config = dict(
    d_model=192,
    n_experts=64,
    experts_per_token=1,
    activation='swiglu',
    moe_layers=[1, 2, 3, 4, 5, 6, 7],
    router_score='sigmoid',
    routed_scale=2.0,
    balance_bias=True,
    vocab_size=7255,
    norm='rmsnorm',
    norm_eps=1e-06,
    optimizer='adamw',
    steps=12331,
)
Below are experts of layer 5 (counted from 0) of a mixture-of-experts language model. Rows are named router (the router's row for the expert), gate (a neuron's input weights, with its number), up (a neuron's input weights, with its number), down (a neuron's output weights, with its number) and show model dimensions 0-63. Each number is 128 + 32 x the weight over its row's rms, rounded and kept within 0 to 255. Numbers have three digits each.
Before each expert's rows: "comes after" lists some tokens at least twice as common just before its tokens as in all text. This comes from a sample of Wikipedia text that the model never trained on. Tokens count by the router's weight.

# expert 3
comes after: " of", " in", " to", " at", " from", " during"
router:114139228125066152104178138204141119098102116232100108175076122172101109107153154152127131068141166154129133132095161135129074151113135148055159146144080114102137130157150165095144101179156159
gate0:124183075125137112148115043154162083134108186137103138118115159104121146177117117180125087115151091106099115131184181131116064103090115073120119125095164118079112147156112097115122103136099170
up0:131173104115051119125137121146185087102076174162153144175098112061104176094138088128123078104212147078113121141144170132175063108098161090158149117115146115080114140158123137112139123189136216
down0:173160104130167251132126043128082087131119097126163130079180119109145084185161145120152075129111098102099213139120086116148135055107082117101167089099111126121110147151120096109114107123141167

# expert 18
comes after: " ", " (", "\"", ")", "==", "–"
router:119146165102085153084152180153105123105125133162109171166100140124140136159106153121131093110202163134143162119164179150115153128107117171084102131135132168128170151113135127038180052084131141
gate0:058143119086122097118151151168125126126078119175103112079146139081166173124170044059160188121116155135181151164109122096129088150126138127102103186086103089144138119099162138167156094137108135
up0:159116158167141155158166115085109149131104088115165070167122155105144049145133101144077125107094136098156116048132133099193135131093111165153178098133207161127101138202114183147185113138121124
down0:109191098108097117179148168103119194134209125144165137053134141169154030150093081157089155045136077130096095106114151141114141154097112123160162124145124139208160127124107171154144178095107067

# expert 11
comes after: " ", "–", " (", "N", "|", " U"
router:157124197122109121106116107157147091157135146207069145134110165136096106135093086128118160135161101168154072164120204150100115113123129184103124157177100149129117134124109096036093140097146164
gate0:111130106101153094122095112139110143115181132072151190169070122125103167130095128180106207159108148135139138147111105157188106175130125126122106156138095139107170144129114170208118158107184135
up0:150135115133193152080174139159101153086146071162116158110133077117141125111095096152117142170103157132081129126151123127095140152128081099072136149144103112110075149056072127160079176081194122
down0:109064132096130103096176118139141106143131143140157082168115064132149172154109095092155121064131105118135136077136156088089101179129210114124214065113098153151084124135157132146116143139115133

# expert 9
comes after: " |", " /", "-", " (", ";", "("
router:144152221148111133105158090166108130167111143216136126141141149126160158087213115155131063116179145133154085110155199117131089119131173142076112126129178118080136129137108039120112097150107128
gate0:138167097125115169154104195137158117104139104157128132130175097096121093090121142182149155120164112147153187105130144134155210111142102143172166156148104109129069144084150045160218176081129110
up0:120099117171074168160102122092144118146126063105101119071120202099149115115138117136122107127139204146102056071131123086151139085146079100077171137117123119092113111172105136156153142049119106
down0:135103104157109097181072131115163113115104154084101158140151082130168077075104146207113163148157158113087228168052147145082076129132156119113109082078106088119066156120126094092183127137104113

# expert 8
comes after: ".", ",", " is", "\n", " was", " as"
router:107143151129161140084188146165119133134109126143105119098109146154133085136131112124147123127155114197117112121208175158141121124126109132101136142145136150109171132112129063089105066180142172
gate0:132136113099152070129123109167117101103156144119092158122053148118152103171116110155142117109096113140132112152138167143160112170126102173129058156211148187148097159112146084152098193128154120
up0:064084107131113187128117171159119149101096115126095161103160127139155096153095160108100124073125187142104133175153121151131078127157177134108133183121154056095139104155121199124129118118129123
down0:190141167128070138053115169175108126108068144131101161126104128075093107117140147159105126145135156124157153106116106091110135121165120092164110152091076189137107132118116130163151124086118136

# expert 46
comes after: "0", "9", "5", "8", "/", "7"
router:115122143146139122089167113102133112162131108226077153188091163114145108125130130152117141118173151143102073122128187107114059106117145106091179095109092173086184151164109090139105135163138109
gate0:155126118075110078124063148159150101119121152150097117146116110169163066151147127093090128129150048121145085134158111150118097075133140130080088142149175123108104170126127139083137125101150112
up0:153119137141139116171086155094170143139173091094102084139115148086174047045101087158109107138128131114149124109138124145193175105116109126114171136118132161127151150102152135217147153116111123
down0:103125058096139192108140158177128091151148123139149073116149107131116128146117126113115046112105090135131132152148133132160162163126147108131113095133158129090101124178090089119152100094146155

# expert 15
comes after: " ", "1", "\n", "2", "3", "5"
router:133170199145060125122090099148113161127086144175121164145101134135133131116146128097088136088135130197070109096169139151103056136138195136089112142090094107138153132120129137054127091074127123
gate0:153139185124097145155104110092126101099155156132103198221150119112103136156127074125099144049150158060176114152132137045151124092091123117144148157087100094119080089151152135127112108159080065
up0:143086111048096068127145108074154108147209131105090080164156131149165120098093084195177098116096110089154155134137101082105144088120152094126145197145162079115145120142082128145126140156069110
down0:166095095140097135151096103165154059100145145135136205159124166156150145159110143117165140103100132184159135142133126067159092061183161186150109118154067124099114108192148098113150155072147117

# expert 29
comes after: ",", " well", ")", " However", " and", "),"
router:103134162133093106079133119126095146107139126146126159135094149181123093099151134118124090121191156153110128137167150107152055125111136173095107130152104156114152123106089089048121218143142107
gate0:152057089110113128169149138118219139137149125090153150138131101123135106190078114150155123152156182104101142087183143172143098076104111124142092146198147105129097117197138088164148149128088163
up0:173115132148139213139112082142158088106131094137182132079124178073114096088143131168141125094050123147105164099153180130134114125141181126107083167158111107156122148102190130189138083092145105
down0:089159142158115071120155087089185171138064103137094167118128166114120157164147120134114145091099133085150133100138097159100131093053143131130101162132165112143175104107098124125175113096103164

# expert 47
comes after: " (", " \"", "\n", " |", "|", "."
router:125140221169080139141136140141128186149092139167136108160150128153162100140192175161116071107140152097136132141155149152097134120143144154101134097154120133102146128151151112110101100124135141
gate0:082174149068180140101118130170148084136160079218162159152100153138161145136102119131143133137062084132156100110199157089157116111130095119150177134105135097123123121137116127145126113145095099
up0:154154204135114115137102132139132137209147154179104082151176129108160155153133153086122163132107069098124129170149077090151094120120147066140142145153054133122101171148076155097087114128071116
down0:100116179066058169132083195112134091129189145105127132124105106101111149193091144144148106113179108145144137134176131079105110156170122089159114162112137079102165115116097102118123146146075084

# expert 21
comes after: " with", "'", " of", "\n", " as", " for"
router:124169160120129161068186093120148133151086163190149143144116154164140102102152094136139111108149107194138136131144171135138079117098140133093097152148129079114146177117125094069147040137074168
gate0:147124134106086067108124109067109121120073101185048158160126156081076092095120120155078120121199146092101179162110117112154125065100142144147155121124136115161149126157098116163131137099113148
up0:148128127159169111166137138072126146074151153100188157109147123088141103172113086149135142121076075101127117068121146098140086090123130056182159173091110114101126174187111129099128161134146169
down0:076188091128158161109129170131089204129153177084091141138114092174133161110139138113140103117114117133130160093159120150114215166121083134181123146087113122141072160138163130060082195145122135

# expert 55
comes after: " ", "1", "2", "5", "3", "4"
router:105136201129106118080124154144148111079135095176102163215149153123113112141146153149121171134192167142136144131099161134148113111107141159123152108124121136100111125144137114100133128133102147
gate0:160178106142100106073107111137175155136110146101097090135110126134122111085161173145137105104133111131116191146111067115142113124131108142075157090138098136112134050176048189111122078135147091
up0:183102150114038084155105135178146111061097145090155084143102144167167192074117093120106205142142161121162180129106133093131138123164122095196184089124161097123124123136121132140110084126136153
down0:137123111143194125115113123077174152179183187181087155189129104153132081131109143152175117105088151124089169139096107101174171183155146148117140066111096066066104136126109132117136142223143143

# expert 30
comes after: " ", "5", "3", "4", "6", "7"
router:097126211090158159125134162137129070048112146177106171157134113115125120184178110090136054178158134103176082097116177127119102092172079145104127146176073097086156150145087116118127113117146103
gate0:159116167127103139114109166156132121122121111115130121105203160079092133078123096128165184091123147138159120123157160114170131200209113144152133173143127117160179098133159156121078134113155090
up0:178175148096136096139082128112158129093166098113102098124100082177141146150132122120105090090150119101145174163126190123142166139095148107121159135090194144139109144184134156116206107166088135
down0:127158070147106150111096101131140176144174141124142129152160158184146109186119103118146049204095041115159138041121156126147106067134192118087097150136090111147167121108157133100117123094118134

# expert 42
comes after: "0", "1", " (", "===", " P", " Y"
router:143123212078106097140138095150152139141106149079113107176140137131173124143204152095125169143131181125128097126108154135098087170107118147152098177176112173112210116130122138097148125110142141
gate0:048112136153091155137103094093113124131131136121036123170163099105133137108148151057138123135150200104097078144122119155059079136112168105123125177099076139131112087079170123177139079113142138
up0:075146136173137179149102081038109166122148107096114124199132115100125161103109071070147139125074168129088099157116104108080140136081156075130136153096102137119143127077098120200187136094127123
down0:049119136112088036144111111149101137122169133128169133154151066152127168128087146101154116153072125104072071055109114108123115161104144105170154175115078088139081117102104098180158136146109146

# expert 50
comes after: "2", " ===", " mid", "===", " Apps", " Alex"
router:107130169119117135104166139148142157103078109137125146125107175132124135131124150129097105147183154163163093079152157124133091087137142141092133141158105124154214153102159134157112094158130145
gate0:107106123153137126146093132168113110113167132128170133125147127086150143113171157160159093135161071123165131140107126093094071135142125100118174129118103173103105131120132134168121108142131109
up0:113147137176157155190123071134119118070123093057124088085136109110162113149131220125127082093113170076107147138089098102154100167192153148115204118144105165131140099126169127134102109117118131
down0:183119114137175180118084112136090144119159057060136136126170094159089142119156115151174133156111088110093202200093126065079142167127161170121106105121157167169105073176078116113109126130174133

# expert 4
comes after: " United", " the", "S", "'", " South", "Japan"
router:109157211104111109153132146140147192131132136188090135162096138120130122106168173161150082134187121189152102130135109156129061149137136128095124126137150153129203177148127094124133124138117128
gate0:170140085083118141197136153119055133149153094101172077174146181185137073119155109133096096138135141107125102180161153109115083142089210192146126112103119150169179172094120135080129082103115131
up0:089109158165160102136124122130154094065158129108105160096077070098128189149120115092118163148111140126142158109105093127099125087189206088151094163139153114074093101199181169229167150142146117
down0:129131131099106145184142122134157132171123139124094159098123088159094187132148111150096132108159110098139123118158159118094135036108145128128132110107109132098212103112087161166109034137068105

# expert 37
comes after: " ", "1", "3", ",", "′", "2"
router:128131222101145099120149082170092175095150151157130108134123143148139107128175159115136100154181121129133133135164143138109097148080141136095102166179112132125130143144111101127104102132099115
gate0:106116166122130122108082182104110105123123123200105122116145132159163145217091123185166164108155199129164077117094108100149089103142192087168144148127110114112091077090116076118160088058169139
up0:138152103161133083182209093108150168148137148098137136171062151130070058102190135125122030112096147121120121127125130174140169176172112136104092081164147069109151144175142200105183132206134155
down0:119132140163158155133074131063122171144112175148107130160124155114148174131177107085148139106194139138148128101173122135134153141139062177095102183192068150094140180116113140156091136126105151

# expert 31
comes after: " |", " (", " ", " \"", "^{", ";"
router:120171195157140110081131106165123116106114142255139101162150131202130106117131166141130100067136140087114078161146145149092049119124104116096100103138083128087122121164129130093135089110124100
gate0:108141094144141130172101119073127151146169223101073157226136110118095110085172130139069090092074171087145137111151152143166073114164128136101116122140105166138126076124084101163156112117119126
up0:071159094169102139145188070089135128099170146105071101127140141174095084080107140205164072093099118102104102159141159163103123102132179111129114171136129155202125076133111133059123109155073118
down0:101126127063164103129124190121175109118155142129148157178160167134115101138080138125119055146104123046154138150162155068213163102181160125088121149128148075133141072185131080139123142060122156

# expert 34
comes after: " |", "–", " t", " K", " Preceded", " Gu"
router:122112199095153117144092120126100205084129177149110139145065113123166144141180166121118155108118132197110108096170129113094089112115165151078119152158134112076140176120167092117190120157126119
gate0:149131138139134104105082127118111162100139125129130127177090170110100163108182047163089194137080171100093197084169126140133125133142153161085146118149117171130096104113108130157143164155136131
up0:109121148107136171122092137123153140101098134179145113137144111134194107080145108195129159120165141134159148160167148096167140093112160127111121112135157192154110095106166081054146130162106165
down0:164090131138153105159117120146097150147101147092155081174123203131125186135110127079142111073106139138140129106167135105083054135112104101147149127148110122172070116101178091105100113125070188

# expert 43
comes after: " the", " of", " The", "The", " a", " and"
router:092112196110108143080179114173125136124100090214126147197135157145130124136145137125114107085113147180110147122110161154071072134143137150068136153140125127096136133167113157101148091119131135
gate0:160117136136108147102095108195108072139104167124130100151053100119131162065123158145045137190109139140048134123054146112142106116187075103083155095102161097106174088181123157173089152118052103
up0:128111160169113055193186081080154153127112150077146151147157208127095116189091122105114097129155123092160122100164122110150106092126155164172150151125138072164128169142134102141180123143200135
down0:075121146118066124078109089097072139139092099161126149197124163091119107094103093112141136095193134100187085119152104129150141141108128169150113111143124087116190147100142148153115088143146142

# expert 63
comes after: " The", " of", "'", " the", " in", "s"
router:100100200113101123150149146228142136144067122207083164155110148104134153170174148143132125142165120215087137143198143190107081110153128135112116206171106139086125132139135142124128087116156136
gate0:131157139106096093135129136117129181101095191091109097131136167155126126154183102108110172124168098080103099132172131107101052099134104095100148138171107132108144141175098113110178069167142102
up0:105182094137188089134076170108151078125120213211160143127107133157142120165119180170132159083120068146092066124113118144116129149120160058147119109166126122136124143119127114152138172174149169
down0:102086109065139107166144145094119126128103135158113140139107098056135148105157160092143170142120193159159137149161107138119177135204172097129092122116180168102117152131142131172165150170115139

# expert 25
comes after: " in", ":", ",", " the", " on", " In"
router:155139138113124166101129155185105162125095105163102113121186127125130097127126099133155091174153144144158098107139152139128115133090128129053104177173110122108179149142128098068153051080156112
gate0:145067128145125084088137167077142135133147144146147100122111155145149110142109144174117120103102157153175141132133144186101131107111093104103095144122148150102105165174107152117158159143105112
up0:150108147173085124139061116137070148119093110083046118123147153159071119060138112118137168135150113121122155118089113107083100163161145089130114135142127183093148118133095164126110114073193112
down0:134108113141134105153128161099109126166055100110125087231131184113118094098149081128104111103147180090126114102156100091133010144114138176106161156163141152141153130130068139133132052138131110